python train.py --n_experts=20 --balance_bias=false --router_z_loss=0.001 --vocab_size=10759 --norm_eps=1e-06 --optimizer="soap_variant" --beta2=0.99 --steps=7336
Below are experts of layer 6 (counted from 0) of a mixture-of-experts language model. Rows are named router (the router's row for the expert), down (a neuron's output weights, with its number) and show model dimensions 0-95. Each number is 128 + 32 x the weight over its row's rms, rounded and kept within 0 to 255. Numbers have three digits each.
Before each expert's rows: a language model's description of what the expert responds to. This comes from a sample of Wikipedia text that the model never trained on.

# expert 7
It responds to: Place and team names. Starts of country, city and club names in sports results tables and lists, such as Chinese Taipei, Red Star, Senegal, Puerto, Sri.
router:077111138088120203140131122172117166114128158158130133079143150099108101113088105153106180103196188150079144114153155115106145140157086114116072076092112100146118161129095085100141098143152127103139142083130091159128160168118155166203126144128081111104125093113168146123089141141137107116
down0:092146146040107153056104038121141151094136076112072168203098126118123120124095168086136090093126113094079094162105133097108099126146109168081116103133159111187146156136082086117138164105148132136176132151086118076091145093144176130130175145112100113149164193117142104151149134098112125093
down1:094107152137109140148153103160153155171066131114120074200164092135097220152117127114148134144104107096093152139130167179133105116090137172216108149133129137183088141129138191107129184156167173137130114158169134081109171125119177136136140078085122077090122057146137147115225109148136138120
down2:118132093122148126043195142085117103154103099103081114123133126139195117112213102120093105139151155073122084140080138138116155141192143131112122099088125090130137139139125144134149154166117130145149137152119133123071104156123157197118096104174148072144112132057124138086161070137219139179
down3:168181086103140129111111098064068143130152095078102118113151192122143142111174168160111138114106165169109128111167105133084129153092104136120139117074102173127191157129127140150109100158078132130115150151132058128122131205156139111146078130108120121114145135150100097079127049168060108075
down4:072092077124092120073131097118135190106190142133157114140161125126163211139180072129157141123120135150105117139150122148120067076134155127140099107146142105121108167109130123130049089161148147184115094137109127123139171103132161108092137129139113135097110139158119167128063120204080150058
down5:095109082113106176061099108109055146085180106094118174099136159105121150091129170125108093142137107171081123158127129106153142106114141056117103068157106133129093106065177103119238135141084130128079182164085115143096132146137102110127131123147195100141112120127094155108162143155105130177
down6:161169149182066101131157121203140148100090114134094145082189111179147107165117135131102150148096153113085122102147099109145158121179130137137121151178165139128137150116113142158024160115099128111140156102084139113114124138160173137135084171101066097076132182162176108096111213115144134212

# expert 12
It responds to: Function words after verbs. Prepositions, articles and linking words after verbs, especially as, than, with, to, a after became, created, intended.
router:107120149093086156146136110129117124129083085147147140122101139163092118103070094147156178128184185191101188116127150120117175082188144114121119103084066092111123183143130139116100114091151139135119180112184117175095097156101144139120118078141121187188153143157181123109095102130086158093
down0:122140158130168131111098112150176117183137141195172145125161037123169152087069150081105151118167136128137116114115189094112147083161122105155138079139161073112095116098146159108166088198133129125171137123091132119130123138101103144101183222113111108154150186118163081152149152159108139132
down1:168112122208144096196132067139116176107163133140163155127113122175154143145114069106159127092089147129139090107098142091156110145136129118139251093117112137089162111127118108144110151116072136150148125078133188145111184126121181120124137132120145117152144165088123082148150125142177129172
down2:152161067104138111124112139117138062154113144185148162117110121081111114111171101098144135073123124091161137115086132159095113166125059144112110169223142156057115142110144147141111162152149103226179114137132084120158130101168184168139140090083105132033174144130122107188181119143123070129
down3:148121131127174144136156149133101116153131131150020126077127097077167165077049145133164108094230086177126110134114113146113159101063169134110183107134112115133132120110114148163135157144174128136104146113107075137085091154109142146130162168053101197154083083181108137136128086124027119155
down4:159090118163119110133094070144157150104172125119181072096075099159115110150087156122111109147151111079103162099084093128166112209105148149117134100082063090147122123093162167134164160128092134158055144114132100135073109111145160162152145094154134061106130130152105114123146072150124151120
down5:102181085155154136163146098080091111133192141157121116155114140108120145105140119140069086130105088139132095099135184148126187148109111118123131142096110115130108080153172138092115107130118134137134102152093166118113189145101145130173155120105157159090128074138090176108124108091104142126
down6:126069137191115105137127072241149144109099086119114109122102132114082104167151059161150100183146110105120096068136042130100083121194161093121071120112078128098145136113108147074100135188113124088126129152134064146198130147151156097119050119102170133107155162153157164104132209091106158089

# expert 6
It responds to: Start inside brackets. First character or number right after an opening bracket, dash or quote, e.g. (MBE), (12–4, (September, or a table score cell.
router:067093158098111154135164147142123125165123121128109173115144165118095132072132105161164189064162123130061128107122209124096145131130104114152111107109110108113111122180106130115119099180140124137180153073167087135091102135128146185109159128151128142133126119122163134121100145106085130117
down0:129154102182132175114134137071188142065140162112166173119083105202113138133112082166141143162126131108073186172115113137141093078104166105117154129157088189147142100134118094121128100101117117110181048132199185115142076141118067104124089096082138136111145131128096123153127069132086086108
down1:094121122122147135189133182076080126097141146151167077112159139119084115137103140147062117137105065168127161125152142159158103121134107110077153199148165122121153183122148196122150137088110159055115175128082159137097127127117105095121125171161133124160113124072126127100103094146182130166
down2:103088093101086139097081169112151113141108190129166137080141134102099154070132114160152166157103108180074162117136135182108130149136104151111142102140169136136121088118108138107158127103106125128090114131112162158142123162101165196137136169122104160134086189085094188162167086209122121120
down3:170141181116099126086112093075133098080099116086146082106113118161143135133129112163142173149205161119157106042140140118137125133103094106137100075144166106170075136093150095111095101124189134137166151183141084174146090120071140139100140118109129180154103112146103106107123131195111082073
down4:141109111168143105134155188147121131136144079071171145190108163164131127146130112171144207154097117179090146096144101122119140151166121068080156200112077139122115177147083129110137094103122108107112137157141177151111104135103156184124068137151096161106248173092141161098101181125079160110
down5:144109138119171148172153118147107130146077144158114107180085063114118163139137211167141109126133142174118179081178091153129107103109163121109114160109131121150114111139170103137119145148129153117033170128131132160120149129143160093081148107103139100113195185100131178119129180109111132128
down6:107153146110200135150149116099069084182095129133140115138149107078177135157168130096121118147168122064128078107142170127077162152082124121140126111166108110067097128112176068143160159147115119128114203128111092184161124147153168135183101163170104179112128068154180096111128025091151101124

# expert 17
It responds to: Ordinals and year counts. Ordinal suffixes and numbers in "the 54th episode" or "20th century" phrasing, plus years and nouns like season, album, series.
router:099134135071142132148154169140085174139132148135128153140130151140089161118093136079134174109148137181098184059149171147127179134165158093146127106092119086128108120154101111112102100138178127112165136137125078163111103146166095139118217132124141149134126128156146142118086158170107160113
down0:099082120178155158133171139100124190106199109167108121087151092146146023136151155162110133138135174132072162130128150109109146135119072170115111187152088151136153098110110160116093098146140157133051165117157098170136094170110152135159067125145144130124124112138135084119166097081090063102
down1:176128090133101149113124049135137179169094087108153125166085130144128123122165157131153113148112173127170120152123148130148064188114122149113106104118129137129113115098133125146122163107135145089128131114123119149143123084072094129137151140183064152118097254106125107162180088182147110129
down2:193071170158121187151145107135127086187128146147139122114184113137148172149131142121165154122121161167169124128134150168129078105155136114120099147118135210128150160095099146125150116122130134073108125092122107135139140170101099175099121150084114093139122082105109070176210157081096115132
down3:153167130098201167089168070108114162181132074102158093130098183118134123127155139128096142119129111159098155124121224148097128122132116140204072133099170166165090150158133127148093181143126155147160098153130124090155161111163103131113132153143172135138150121114102171118100152151157121126
down4:141144073059138104121125170087087107150130141103142096163151144064166122118089154096138156095136149123123128163079084082066163095118145160096083122127157142098092086100138095107114151100127130126141137153154097135105106134111187085104080135114185112162092156102144147097082094098161191138
down5:119108105123092140171183139112097136125169160138148080127162186130103151107131098168097130117163115105144121124175165158143168193079160113123098122062092169132194203171136107111134173093134143138112114190097093100113067076184182155101111122162126168107101099144088109142164121138120108056
down6:143142134091110150129095161157139146242152110099084116135063086120144132178178166153176166150140180143067102074080082123105155114118119102102128133140137104153100128132135150160141143155137156136131113119079184093183111092154092124110159092150138132118149169138160136120163109159129112112

# expert 5
It responds to: Short word-initial fragments. Early pieces of common nouns split after a lowercase letter, such as sl-al-om, sn-ail, h-urdles, plus short nouns like bass, gun, drums, box.
router:129120150072118122141133121146126142136145127168144192145115174137123187079113108136144208126155142133092113101111156143162108137131115188154144122152131140147109074117130067099134129149146134081152180072120097124082089103113129162164203124161049137166123105147154163098128120173101183077
down0:126112132113086135174167148103111160104202159121130127096152103144151121127063158110080104110150134147115138145084083179176144118162094162184078196119121138167073127133141120151049094120164132116117145120198148125149098085174117133129082060137116125179127160179108106082085134070147067084
down1:180156126149126189141193112102146181109101138115134129165141134136046138167125179095093127125224163136115104137159100094117147100161229138160083110082117107169165117106158139149133124201144061111125125096114153136124132066157154159134110149157136160188077103126142125061129152149142136094
down2:118158108120123153148085117093188064131104113054109129105093165150107121129146089078125155105144108109170165158152134107134152059108063194132161163105123085114129084152120097077114096088142136077092128078103147168185140093180126113064174100133100116162110138201131149119208144100058153142
down3:120155142162222123153151096111143168185141109142178175073135092142112117117084099156101120126144138159125095098098155112111131139179135165137138108182088171135090148150169150152143144154150148090163067133123096136093138120123109138109151085094079133087138063142101098129143148087168111073
down4:150106128175096108129112090130103149093113121100118113144167103091133129123115139137105141110115075163120121178156117121136100139121094191122156131039138099145191108111130101132086167155176046116124113074092174155154092179100085114116098158104102141124147133096165129114114102143142119192
down5:102151096135130117157150129104131161100128155157125159127157116184092128131105116118103150134151095129154130142133114139134128203113189097084103129157152134164157099132153134059175105116051118115161129083114125104093132117161107103113107151094097167197087108090159136121126157165104083075
down6:154091148096091130191128119155080156168120131125165181083110083147108106133112161214100163127134105159113109159175113105127119081071106087117109111127131104092110122094124111111137137065138074127121126095183141181085171163155171172136131193070198111113143125104139129139087108137160205165

# expert 14
It responds to: Place-name pieces. Inner and final pieces of town, city and region names, such as Saraj-ev-o, Manit-ow-oc, -burg, -ville, York-shire, Angeles.
router:075138161082105088125133138207096115112161127147106113136109116109122129129090115133176123112131175162108126096158149155122145089167084133167071133074094088073119150194079100085104124139159113167164158088218048148109140117142097202164117085104128123160146106103158143061147099150109123106
down0:128111156129139140131171118139115183181123067063135170090175191088106069100077140125176095159123111084101180126103155072137092139123134154161127086155138086144113173169183094078063130194175110155084102142094153081169168126123192105146107116056107097154074121096116160082081090110111195127
down1:077130110130147141134118145087101131149126113074124139148129131065126137118114124074162165159116168159128160148152184137115096084203077101063109124103173086174144153085149213155085141148119163193078073114114115140080118115117209150191187072117082131046163123142060106153166154152145178143
down2:073220124182150154197092156168126149141107138188121143098083133123133128102192143210141094094180096120168112130117155150106123113147120116165140148140094125122132107197112115095149129100121157126116063121081120155198080136107155136175135095102117107104094181163155126166078130112069131094
down3:136151097121205144119170111190160136129148135167160106190171062118124084111145074136085175143154115170103120154150165151134148103129137113106079107069087103133134127150144096136105121099115131165160110101067105136140125102182080148101104102146160167104123133131101135066149088121155116140
down4:127153156081154137088152141196181128109118128153116052117052116128139136088113130128110096129162151093141114201181137122149142139052160126134074097147173138170117139099079142208112120116166134147066155169161082122113102080105164143140072144189152165132122120116106146105094150085177077138
down5:189086160155121141071079095076135142134151167058120115098088138097108094152128119176152115120129135111130115155130174073104136182144132077161168126157162102107094184112120088106128121160153095103095072132125127103188133103127183103133101116159086130134125124130095138075091171150085117088
down6:150075163148120164137122134102119111128166106097203159082133147098086057070062167109116097113134076144124164158156177148119133182084120121149112128100148156103108152162168160123175171100127142125174174145104112163093125130155101125137107101185121143133166096131132176135165101115105128154

# expert 8
It responds to: Surname word pieces. Middle and final pieces of personal surnames, mostly in tables and lists, such as Ho-ce-var, Hold-s-worth, Wals-h, Pow-ell.
router:075136129116114176198090123140119176136167134157167162074098127163107124084101106125175153058137168138125159106145179167127142076139062125163124140103079129135071134200102072136125130120134159070133149134194102160061124104112111187171145130142087124121115116125133202116120153147120181114
down0:111043176125090188168162116110099096127155142184159176130120119138111110135131136128192128121104161126137086114132103123116117090133076162107103155147091140096141114157126096153101106175124101119199074127077122158084147156173154113121143105159163105111156156114107059058053119084132163153
down1:147126133110095099135208105128085181196095088119128150079071136133150155154154124151131126133136131141168165110159134129179089144122136131095121076110131159166119094134102117158147100117153133120083134083123099144192099140152107155069090069147132135190157093102144152080057151072105091103
down2:116159161087118125135055162108120111103092136112122129120076128135142128155127133121104039154074139124132138092098143126135107131146136107109139156060078177107174155105130115138122151118130150141141102085102101138099096127158031108077088178100184113143122117071133132122083111098135122153
down3:151140139167113124124111134107146106133102100165158069101169148172173129200123192154120104150100033109129125139036146104132143131131092168088100134146138144102117104129177137117129169153152098114127056130123070140102145056104087124115105084117156141112172150069175124143077137136124147105
down4:106127071155164159094145085156132147126123144117087154098157147145148120132100048212166148118134087095135118125126110146073153119087096123160080149186108089126133131122118116129108179143150088092173070153156171131184161098157130197139124161129176145164159084132117150118158094108075094103
down5:064130144132154061102089080153140117168171141174165112141140154164109053159088132105139175120160097182095151234123129106109149071149157135142145148083143167097121165151139140159113119095114166111126136118148159085143167097200093165111154121110093108088134167186166105124150171129182102120
down6:078145141173096115161140161094115118121124136112149089084109118109150142140151149129121094076126196138215138120118125123098149130105132145127105109119109129166199120168106170210135222131085137171127138126195136123166176125179159113173200184099182162110151117120104109144123108162063127080

# expert 18
It responds to: Line breaks and bullets. Newlines, list dashes, headings marks and table line ends in infoboxes and lists, such as the dash before Kingdom: or Born:.
router:132099131127111150150122147130125130157103111197172136152108189077067185126104113120162153126151138130112104092142150178087172083124107171158109152097135118124110132194112089058154071103155143149173167106141108152125143112149074128125159100148114125102112111155184159109111061132079133095
down0:147160171134130144062175115143136094116087151168099128078098176095088106176096169066159066195140139111134141131087125143156143167175183117093123110169201099092092148137097119113145151207118154109126119156121127102107123108145114214100186143115155148117096112156083115107128095059127124168
down1:138116202135054124138086093161113122109144139120173134149121122144103112136104131174108113159113100147175128177089208163095104109131141142147139120115151121025142157144168077134071138146171183123091133147117212117124158120170214164116122113118155159160110158089086117091068147151101068152
down2:174129111078108114173155114128081132124130138069119112153151158131137168117134137140128134084140137127065143092120118144094100043132151096140079154078116125202076138155124117146125150101111129140154142134097103102119110117155143203054086158138104149120128091094096103139139130087152179074
down3:153157142148122129124164083209169120179078087145082157112138139087098122152132174163081147140155138098095143110184140159138175174145097164128084103135199151153137100132069115118107140128125129106145144198134154115147169118126128101144140090091117139143162106123132135147127131110139084149
down4:181170163169181115142122166055173121114096052138152097156200082195128154158121094127118100131150152099167130120137080125083075130134156126104131120180174132150139142173067116121128093092148125154138155174104109145147139141127128159080113107180133146161103110145117130157115166140104083130
down5:177146154127138082129209090113092164153146150075140140054181114104102101128132192140157145118130151151205160161139113143162138119057136109125173162104151098089166148184114108122077174131057154150146101104134135094121111205122155189127159094126187099120145122106135138171130106151121115163
down6:126079130147149146131149149138143123142123089127160127084213175165170142107117138087098162147122097059118115108112164122125136098163129156117122139174068058105097104160090148120121165184052096135168156128129065127149136141143081109154133148131168122102167159155161190144122150157133130138

# expert 4
It responds to: Verb stems in narrative. First pieces of verbs after a subject or auxiliary in plot and biography prose, such as rem-arking, ref-uses, dist-anced, sp-illed.
router:057141153134119147133183113176128114169073142167126181131127197125092138122120060150109136097170118138121073103130158132157099127111122110171090076140127149120097130154119105131159115166130118119125160090153098163094120149126085131136166140131127143170122091109182146142099072175132103108
down0:173169160114082143116076137169116176153114154186106133123081096114125114147206092100164136140074126118130098187115080153134113173122116147135158197116153118142109132206112132117128112105142187193123049082139071104131171137106097107108141109132106135130099099112099079102108113166127119090
down1:158150158123168054144112164173071142114170158138130136109128124159128129115119152163157142149145116173062120115132097151123153089131167119138214207157111095077141141153124130126187140103128096177121106098110107141113077160094169161146101177107148109150122124142173167136136158134123113167
down2:138080058144124172122143101100123105175151177145180109133170107186081137147157111126124138145144073202089133125171097147147199128150148150122115151131157093118114198096111148171100103075108128180153100126110169076127113124102155128132184127099079099165147128134092102069108119063042146102
down3:147056110133120141141107154121102076091165136148126087092093091102165112137118117090124112155147184143147135149113209123013093180170105149184119148115148079136124149117101135105106081159134128178086125154189151126151174117094104155070094105105076118126166093074107171122164117146115122106
down4:071144087133165107115139133089102118167125137130096137143170107143074119094068118114100103102090087140069138125158073083092152157157164076139107113112162132174129063126080133121124172116156129124136160086176108171116140152086097168186110104131132089160081101155161055111157084082093090113
down5:108106126163085171137169115134138109075158120121130148212156142158155193120105143132144135160181088093121103113163149124128123081126199154134110086169093160135151104139125135097190130174168119106151118180144078156152131098114109080108171093157063094163151124135080128104105086128064099112
down6:134122135122114105128157111135118101168142124043098033159189122150094123136094130166142106135101144153176121142104088099103209181146181122119095102144144120147158122144139108166147115173104127148166111176110151077117169128117142096133081091133105024109136131139164128062152111170119152081

# expert 1
It responds to: Titles and band names. Word starts of names and titles, mostly "The" and capitalized first words in music reviews, discographies and tables: The Guardian, The Stranglers, Nominated.
router:120161136097121167137147153146106140106098099158176142054124113120138160109099077105188134091163166165121136094142149142156112158137142132159119162098129090097083097173118145157138051126176136092155153130112127146061112168166092134169129143169066135098142108115128210078078176138115147082
down0:078150132153159134140152152101124137094105104132168146147139197113091097151122153122134118071158102142158158122142105153129122102151100120137086139043073115139157153167161085139092132122102082109096099121132128091094162162155118134140158162154151098151110129146163149173123057139175092151
down1:122180152175208144128149132096132137102165136152112146091130139091126150176178084144156183116225095154111099101099106107138146103153137151161154158115171143111099091061169057097147094124145115169134156141122187097124134139148120143139143167155062161167098154126084084091138157099111139137
down2:135168146077121117098130138161156117145178094153086182150103141137189151181130168140170117065115100113101153112133103167137200160147162181056143143121184101138118098126113104133136155178164090092104127133069097142056090131148117133153167165122125121132074103129192161129088122128133122117
down3:134115125126126129136165124110059123145091093075197146120116077071137127130170122082158160156129107142097162075079121100171162068116101098060137206136161140103152156118127162107102153139123150153159154090155081114072108113164167105144191154153115122145074164161077121173102142104080132124
down4:138118133103154088150025162079072137166156193144104130129203116166101148060124144164122118091132117116112088094128132077099085108100129080166112162083081127131124115094132137118096190158119142176137154133159104165154109105116101108127122107156140152178171130150159095150150135125080103092
down5:093098119174105177138186095190110090119149122139141154132117129131152119108115128114160128057140121109168140166105154176106090133171147146173170057112151086192136135076063135115084166153120137077080167123163111188143076065151157166124104139098170158148130105139154158150138138119111138160
down6:157138184089099107156119133219059066051145084071129150082119115165127149139137114129157140138133170160124058092144121075122128145096076113077116189071115167107105131136103145113118113183111114134115132108133117147170150151101065124110156178080104090158077087165078087083115136147125157167

# expert 13
It responds to: Infobox and table fields. Field labels in infobox lists and table headers, usually before a colon: Coordinates, Succeeded by, Location, Teams, Parking, Player.
router:103090121140070167120139098111080111105128109158116133117114168106146138149091127146191185089196177136081107127110119156117145121120072124148127154053128112116086141119118132055065096162159145141207154126182119167109107143110100143136217141170132161150146085077140147107120060147115140080
down0:142126144100199147122111163119130140122185113106142132145097115137084167108129132082171128098188123138129165075119120171136151125164146170162098186151153170170131133134162099102197168108093153076135154110106094120080161135176105185186117107090141182132092110111088187167116112184099072190
down1:121148136101133124136157156087106088105107096169127109111130193109160172132097104159074182127097209121142098117126134067141117206114102141100124102080115113050123062126142101105105117098130204153103125074090106141159110139178138099137135170057149116149085157189144140156102142087105174127
down2:144146069151103146145048108140074204123152151132139114107167139101125132084108047111170153121197094122139188113169148110158143097129141166137111126184129085171130132183131161182130126155094158168116178072109122124125130145120146144191177144075142134119134125130149106097140131165142082095
down3:083089113097145173177104117134121116157164165077086125098104114144137084141128138184143130096056092099139119129078097089110148125134143102088109115138102147108136201160172118154140139130119106074175100083147122094111114146186095147144140117111148125064051156119200152158113080145086057179
down4:140104108142083171096101108066174106090130142120163114125097163122133128169106062173164115100135121096083128152111170081124150140151115138087148092116128117145093105086136151133131198111101078093154117064178135160183063159108130123127122135091124114111117138064131170087200166146109109100
down5:085120124129112063140186128091178138129074122129129147131165154102068143139101114175148139155132073142086178171158131120169112090166152118096135179179142139126126138082094082145097149172141091100102201153070135132106054157187110141091129129099111129144139157141083184099112167093104064117
down6:114170115078130075146053175089106129184140143091163126086137112149177121117141113176210077139137169136174063131147114161148151118091100181158068193211115090180102138167170042137169146170114123134146129100073126140158107199067084120127122096090134083092145114128120146098136127118135072133

# expert 11
It responds to: Capital-letter codes. Capital letters inside acronyms and codes such as PSLV, IXV, XEZJ-AM, JPL, FM, plus spaces or marks before route and district numbers.
router:096091158041127102154134138124086160179155137141143184099133128104118142110135108122121134113161144141135198098149135139137112163127112167170153074082141098077060140129064118090094083136143122124193173075170101160103136137118122131122171124172077165137147087140198160105099144129094145078
down0:048136142149128128144121161148122114100128179199166146167126169118157107100112128067100144081147124139119121109114055100185143122126074133101125147110206194162085120110104118152107103133125108114099104112151160213151120126113097188124136118138185122081128120179127078119107100163112162141
down1:156126097178140141138131130145121112143118124188062120086075173152122182134163079125166163121170063136084096104157135098153120175182165124126133130151113178108209190121130116141135083106178136118077149142189137107159092118065141135160066092128143125112151150117140118175094162112086108117
down2:149158124115123185139102042125201156074114099136178107139163148094148137163172153103054141135137124175143110142131139117155109158107100125173067152095148184124137178073114126101169124135118095138146088097087138112174135090094129124127137135062192134101133093110160126111159176068136074157
down3:117165120175117187146107135109135170149169091099070125111111085176095146150094125129106056088175067163124129093188153154111149131148142063120152185156116164150109140114148155140157158096177192170129120091139200124110111189161159139164093134142051085087120131113085098125167148170102080122
down4:149138170073084175200098166108082082169086112153157117116133181132146096139128109106128103104139112223135188126162113137119104214201107104154116084135164140132157083159117087161121109123120100115096150133113103152079081075149121111116090200148142105217180151127144172083142099096056153152
down5:096143112129119073189111144124168128160162120128168137138176117095102163042165124171074127135140182104112115118109085159120159132054112125095141138158149130109148134110141121144133089107192168137143079129132147152126141101149109120093124105189111156164158166090154110132066134174134185120
down6:111110142081175127114143088093051116114085146157145151172117123121115105122138094150143106135100125158172175129137094157154149111145118150127119094163125140161176110140153075156101137107064135140120099149121132134124099201095108087042134083179051133147116113106120138083098117112093096108

# expert 10
It responds to: Institution and office nouns. Head nouns of organizations, offices and titles, such as Court, University, Committee, Justice, Archbishop, Ministry of Health.
router:059133167108118157168097120161074157146127142173155136103091070163103177082096075094132147095146171133138101104161130154099153146139108107166097133085135081089096144137108124093178080191180071158192163119164128136131106153141092164144168156193095133164207035098138156085123094104129179120
down0:129112102171165178116077088117137149079126122143138174183073105160151129127184081104112111149114106133095097177090125076056074103098067110189159138109112123092118118106135132097167138170170169129084106108125146044122125094119063202088104145166129140055167176116117121072095148126105092208
down1:165094173143091198071166133119216147120137074154110142146154129124084112107172141129148144112138113118189096084121117086114151147150182100129140154077116081212108115106132114117200199149133086125143114144165185127161133138130139093122069188065138155100132099119116130113107111071117090118
down2:104109143096122152128157071103146185175138133145095148181144104157178145109147172154110160097121141193102113163082118100128146138156110127101137104084138085114130142152126152189147141101132075112103125155131106211137113119130135182096160130100112117161118163124150149103131111155131062139
down3:106071105109158116150132158063122111132214193114119162182173214096135109145091159131125167128087099128126127152081115152134111084165119135121150075111135147087092137111129106136127128163154100141159141142153133111163132094167179142145095108133152186136157151177078093121114119190127138136
down4:152085080134113101166141158101078115137102130105125105128147140112085127114174139142211123162132115134133166152086161078137131142113147101102077119189095113097064151137150142137106138073148160135093126159126136147144104102084172093126112190133000106074141150100170168134100078114134101187
down5:085099124145149096135096136105104128112164158143100201141108155164181128102123135125103141162104160133034158111142066136109095098139142103140085140151121108203147072151089108173111111172144111156083105112105148108099107031137087132146141095145116149125107164125125161070141185130131159127
down6:136126119154175109094088153094117164173160106100147151153132159137149088161153069112137138131092142138152103072103115138096079148050105139183156069138106175124125124062121134108206172155082110130061126136164127114135075144088109112149156171104192098120052100103197104190157100109150074109

# expert 16
It responds to: Pieces after capital initials. Word pieces right after a single capital letter starting a name or word, as in F-res-no, F-av-ourite, F-eb-ruary, C-ult.
router:133178174080142173186090141146123195151132135141113175075140091107095141132090120043168169112132158138115181132130200126119123098102088158133096117094107136139165120140103105128070136154142114115120117104163106155109114103096123139117157118168113125091128094118151160155127151115094145110
down0:124078178120206117164156142091146093147160062179130145154158082147117129127116150096163122147112180172113127108119145135132097108095074126135131156129106079135108156092155192091137080141130204137130095128152123124122106096102142104149161050127103155145125094167117199174128141075072168116
down1:134130109098079164174181066078133183131097174167122088128134123085139107187129110143135179138103117199162153179151117185158169093148144142090108072143130141078136068149220137112114141129155165154164094149162082179139138143158112118136118079133076140109149148111141120086121110103119160133
down2:133105133113127146123133109125141136077141095133113099193077135176097151160176108085146194152101119134124099076162184123188096055138118108133120193139088137129132156092164161135116098141188104083143159173052146145143146029114109143103148071113111078174157161151101054161096139087104101106
down3:137144129132163120110081135122098156121157141130120125079146121104140148133139046084127137171114220113095164167118113155118173119159066111097205095129134160135135127140179163073136069092174133154148156155197119144101167110127161131164100112197190116125092133175096173072141131132121107133
down4:121102121128071128103141135089121110126153130158163135153172103096162109130147102119167140143107113075139072095135131111096076121079098179123165085099161131125119101078105173129096101137089141096085059100110112117129121070129177055142078100137171198159147076143130106136089156096148072102
down5:096140142119082127112153134128174088127060155094092127115169140162095163185107144137093112093173119161060099122077117076165138210097191116114137109092189124076089135127154180095136104109115109126074119176127127113156114132110087099204142112055154170145116102140177134082113153166146120120
down6:144135135106086068135109125141137138090084105123157093112165141124162094171104134120129136100086104199153196133126190090117139106074090165063184139104118139057098150092118101137189131194129114156126163142177083184104090106132097106139122151129097184104177160115105115162102135147160097157

# expert 15
It responds to: Adjectives and determiners. Descriptive adjectives and possessive or quantity words before nouns in prose, such as early, large, various, his, considerable, plus adjective endings like -able, -ant.
router:101139117090116165157141109135102176178102152147121207112115175095105097152088124170097168119168145166116127147104161191103153063124106134207139170063120117118085086193130108100119117131160140156134156118161133141134056097130107150125150119169092213138111113171165147099113117155114136070
down0:077137144143119082132162168103130118132113134166133164104097128067103134153164116135161202088057123109109068077142080109127179176137204151116170091075145139136118154125049130182165088134189130114163106097154087145126152085126188123139138066069139126092110155113129148157085141106153163119
down1:162190123183164114130106139096107145116108109203118152193068218100108141127193133107134101151155125131136141152126143125128120123102143147139087090165145115142102172111100122159111147126174141157076128157134117080155135090110135131035117174112085184118103115089120167068097125148126097169
down2:088113223098089114143096184168108155143179160197116143081151132136169109109149122120178090109107191180185073105148081132091172184159105156191136126095149129105143154151102179141148125110119123111177129113091110118130172123144165135112081164116161197141104100083121071131106122187150127118
down3:137098102094166067096162169182110056094131044137094217111159144159157120191119161066127124128128111178102104116147093130120138137141117086110115132141111100167127123116134150120117134140079151149076089091118087094131119101130084154166173153072119139129104140137150159137162181141112182159
down4:118150163134187092090144174148107153196104124143179149108164051148140128085157078184128108075108154039159162127162106164130135123116151106126166163120115150146124178112098117104098085179073132153057178081111161105106093154081087199168113105143090104194118167123110095126133100178112152136
down5:154123135133127130153078125062100158079122150103106130131104159119097101115142149100167118171072131099127121101151098136117156088107211119151113129152106144143112111069167119088150110164062198099136176148118085109151166135108155120117154137136187178087117124163105154069120115125068080180
down6:077161120119143050070110167102112186108123164136169142202144123056156121112165129101137118154152151102141123125064139127175115180074071075108112135156157131101078178108077087142101139111078189150103130104138124144118126110118076181180114219141101158112178146177151141107067156111122105169

# expert 3
It responds to: Table punctuation, Asian names. Pipes, colons and commas in tracklist and results tables, like track durations 04:42, plus pieces of South Asian and East Asian names (Bh, Singh, Wang).
router:066117174100099172162147130113093157126137143154102142096093150123129133100127068151164153107142139142102147074157176137119130111148062154143154111062142062103096133154124140152166114156187092146143164108137110143113110109147135135142121148230080143121142077130193144111091145169127135080
down0:186061136151147060125096146126179107092139119128104161142125111144118168087128131169166139148147183108118102097140128090093053112140161112130154117164088143077106092114129102169193188172133083160171127121125131093121148150115173084185064154150165211126132167101096109123090116135158134156
down1:116110198103118173182174077103232078130166109161106142160144184159128123124180139101105126132162181143154124117108150109118101070174109129126130139148084098100183109085115101090193128127119152085093134166138128140132107132117119114076128156086210110149105185128103162143110132104122166157
down2:146172181118143181150145156163111140147137034137117122152147191086142107150115109140135142105128128128159123143133170125172111128072141154140125141142121157153128060142088119179115106042154145065108127123136120149149150149158205148125110101102083154122100161103091143129108110183129084073
down3:166099090167135090218093134099124146107152109138105125048173209153145107180161100121106115112105117131121182118097100105152127095095114112149114152134136098134147065132174165146088128141061094150203127136176133128131145096144123172113128112115161093146127080131108134129132086177185143133
down4:077139167070112114124126119153166170135118140161146125041066117117106114101106150085111132145118112115181133153143151090142135162140120123102150152104156107125090197115147252063107153124134143136073142142126099190180125123126122157119128153162084142122103088097118127081135199125160165173
down5:117158128167103102096207191072139114155105136190137125097141131148142125114150045190124126147144106109138141134131128101143102169113148172107113077149117155149179120131090101101107102111126168159169105166110091090176055073159131175105132133115123155148152206170081152158101136190107102126
down6:115144122144131107160105104155113200122198132103207128155161138150150113139168185133132155146174153117163163114135117108144104162104147134138082147094129107199086139106127138119124181079120185150128138148087149172135148079081138128152153155154107125146131157095178082162146118146181174120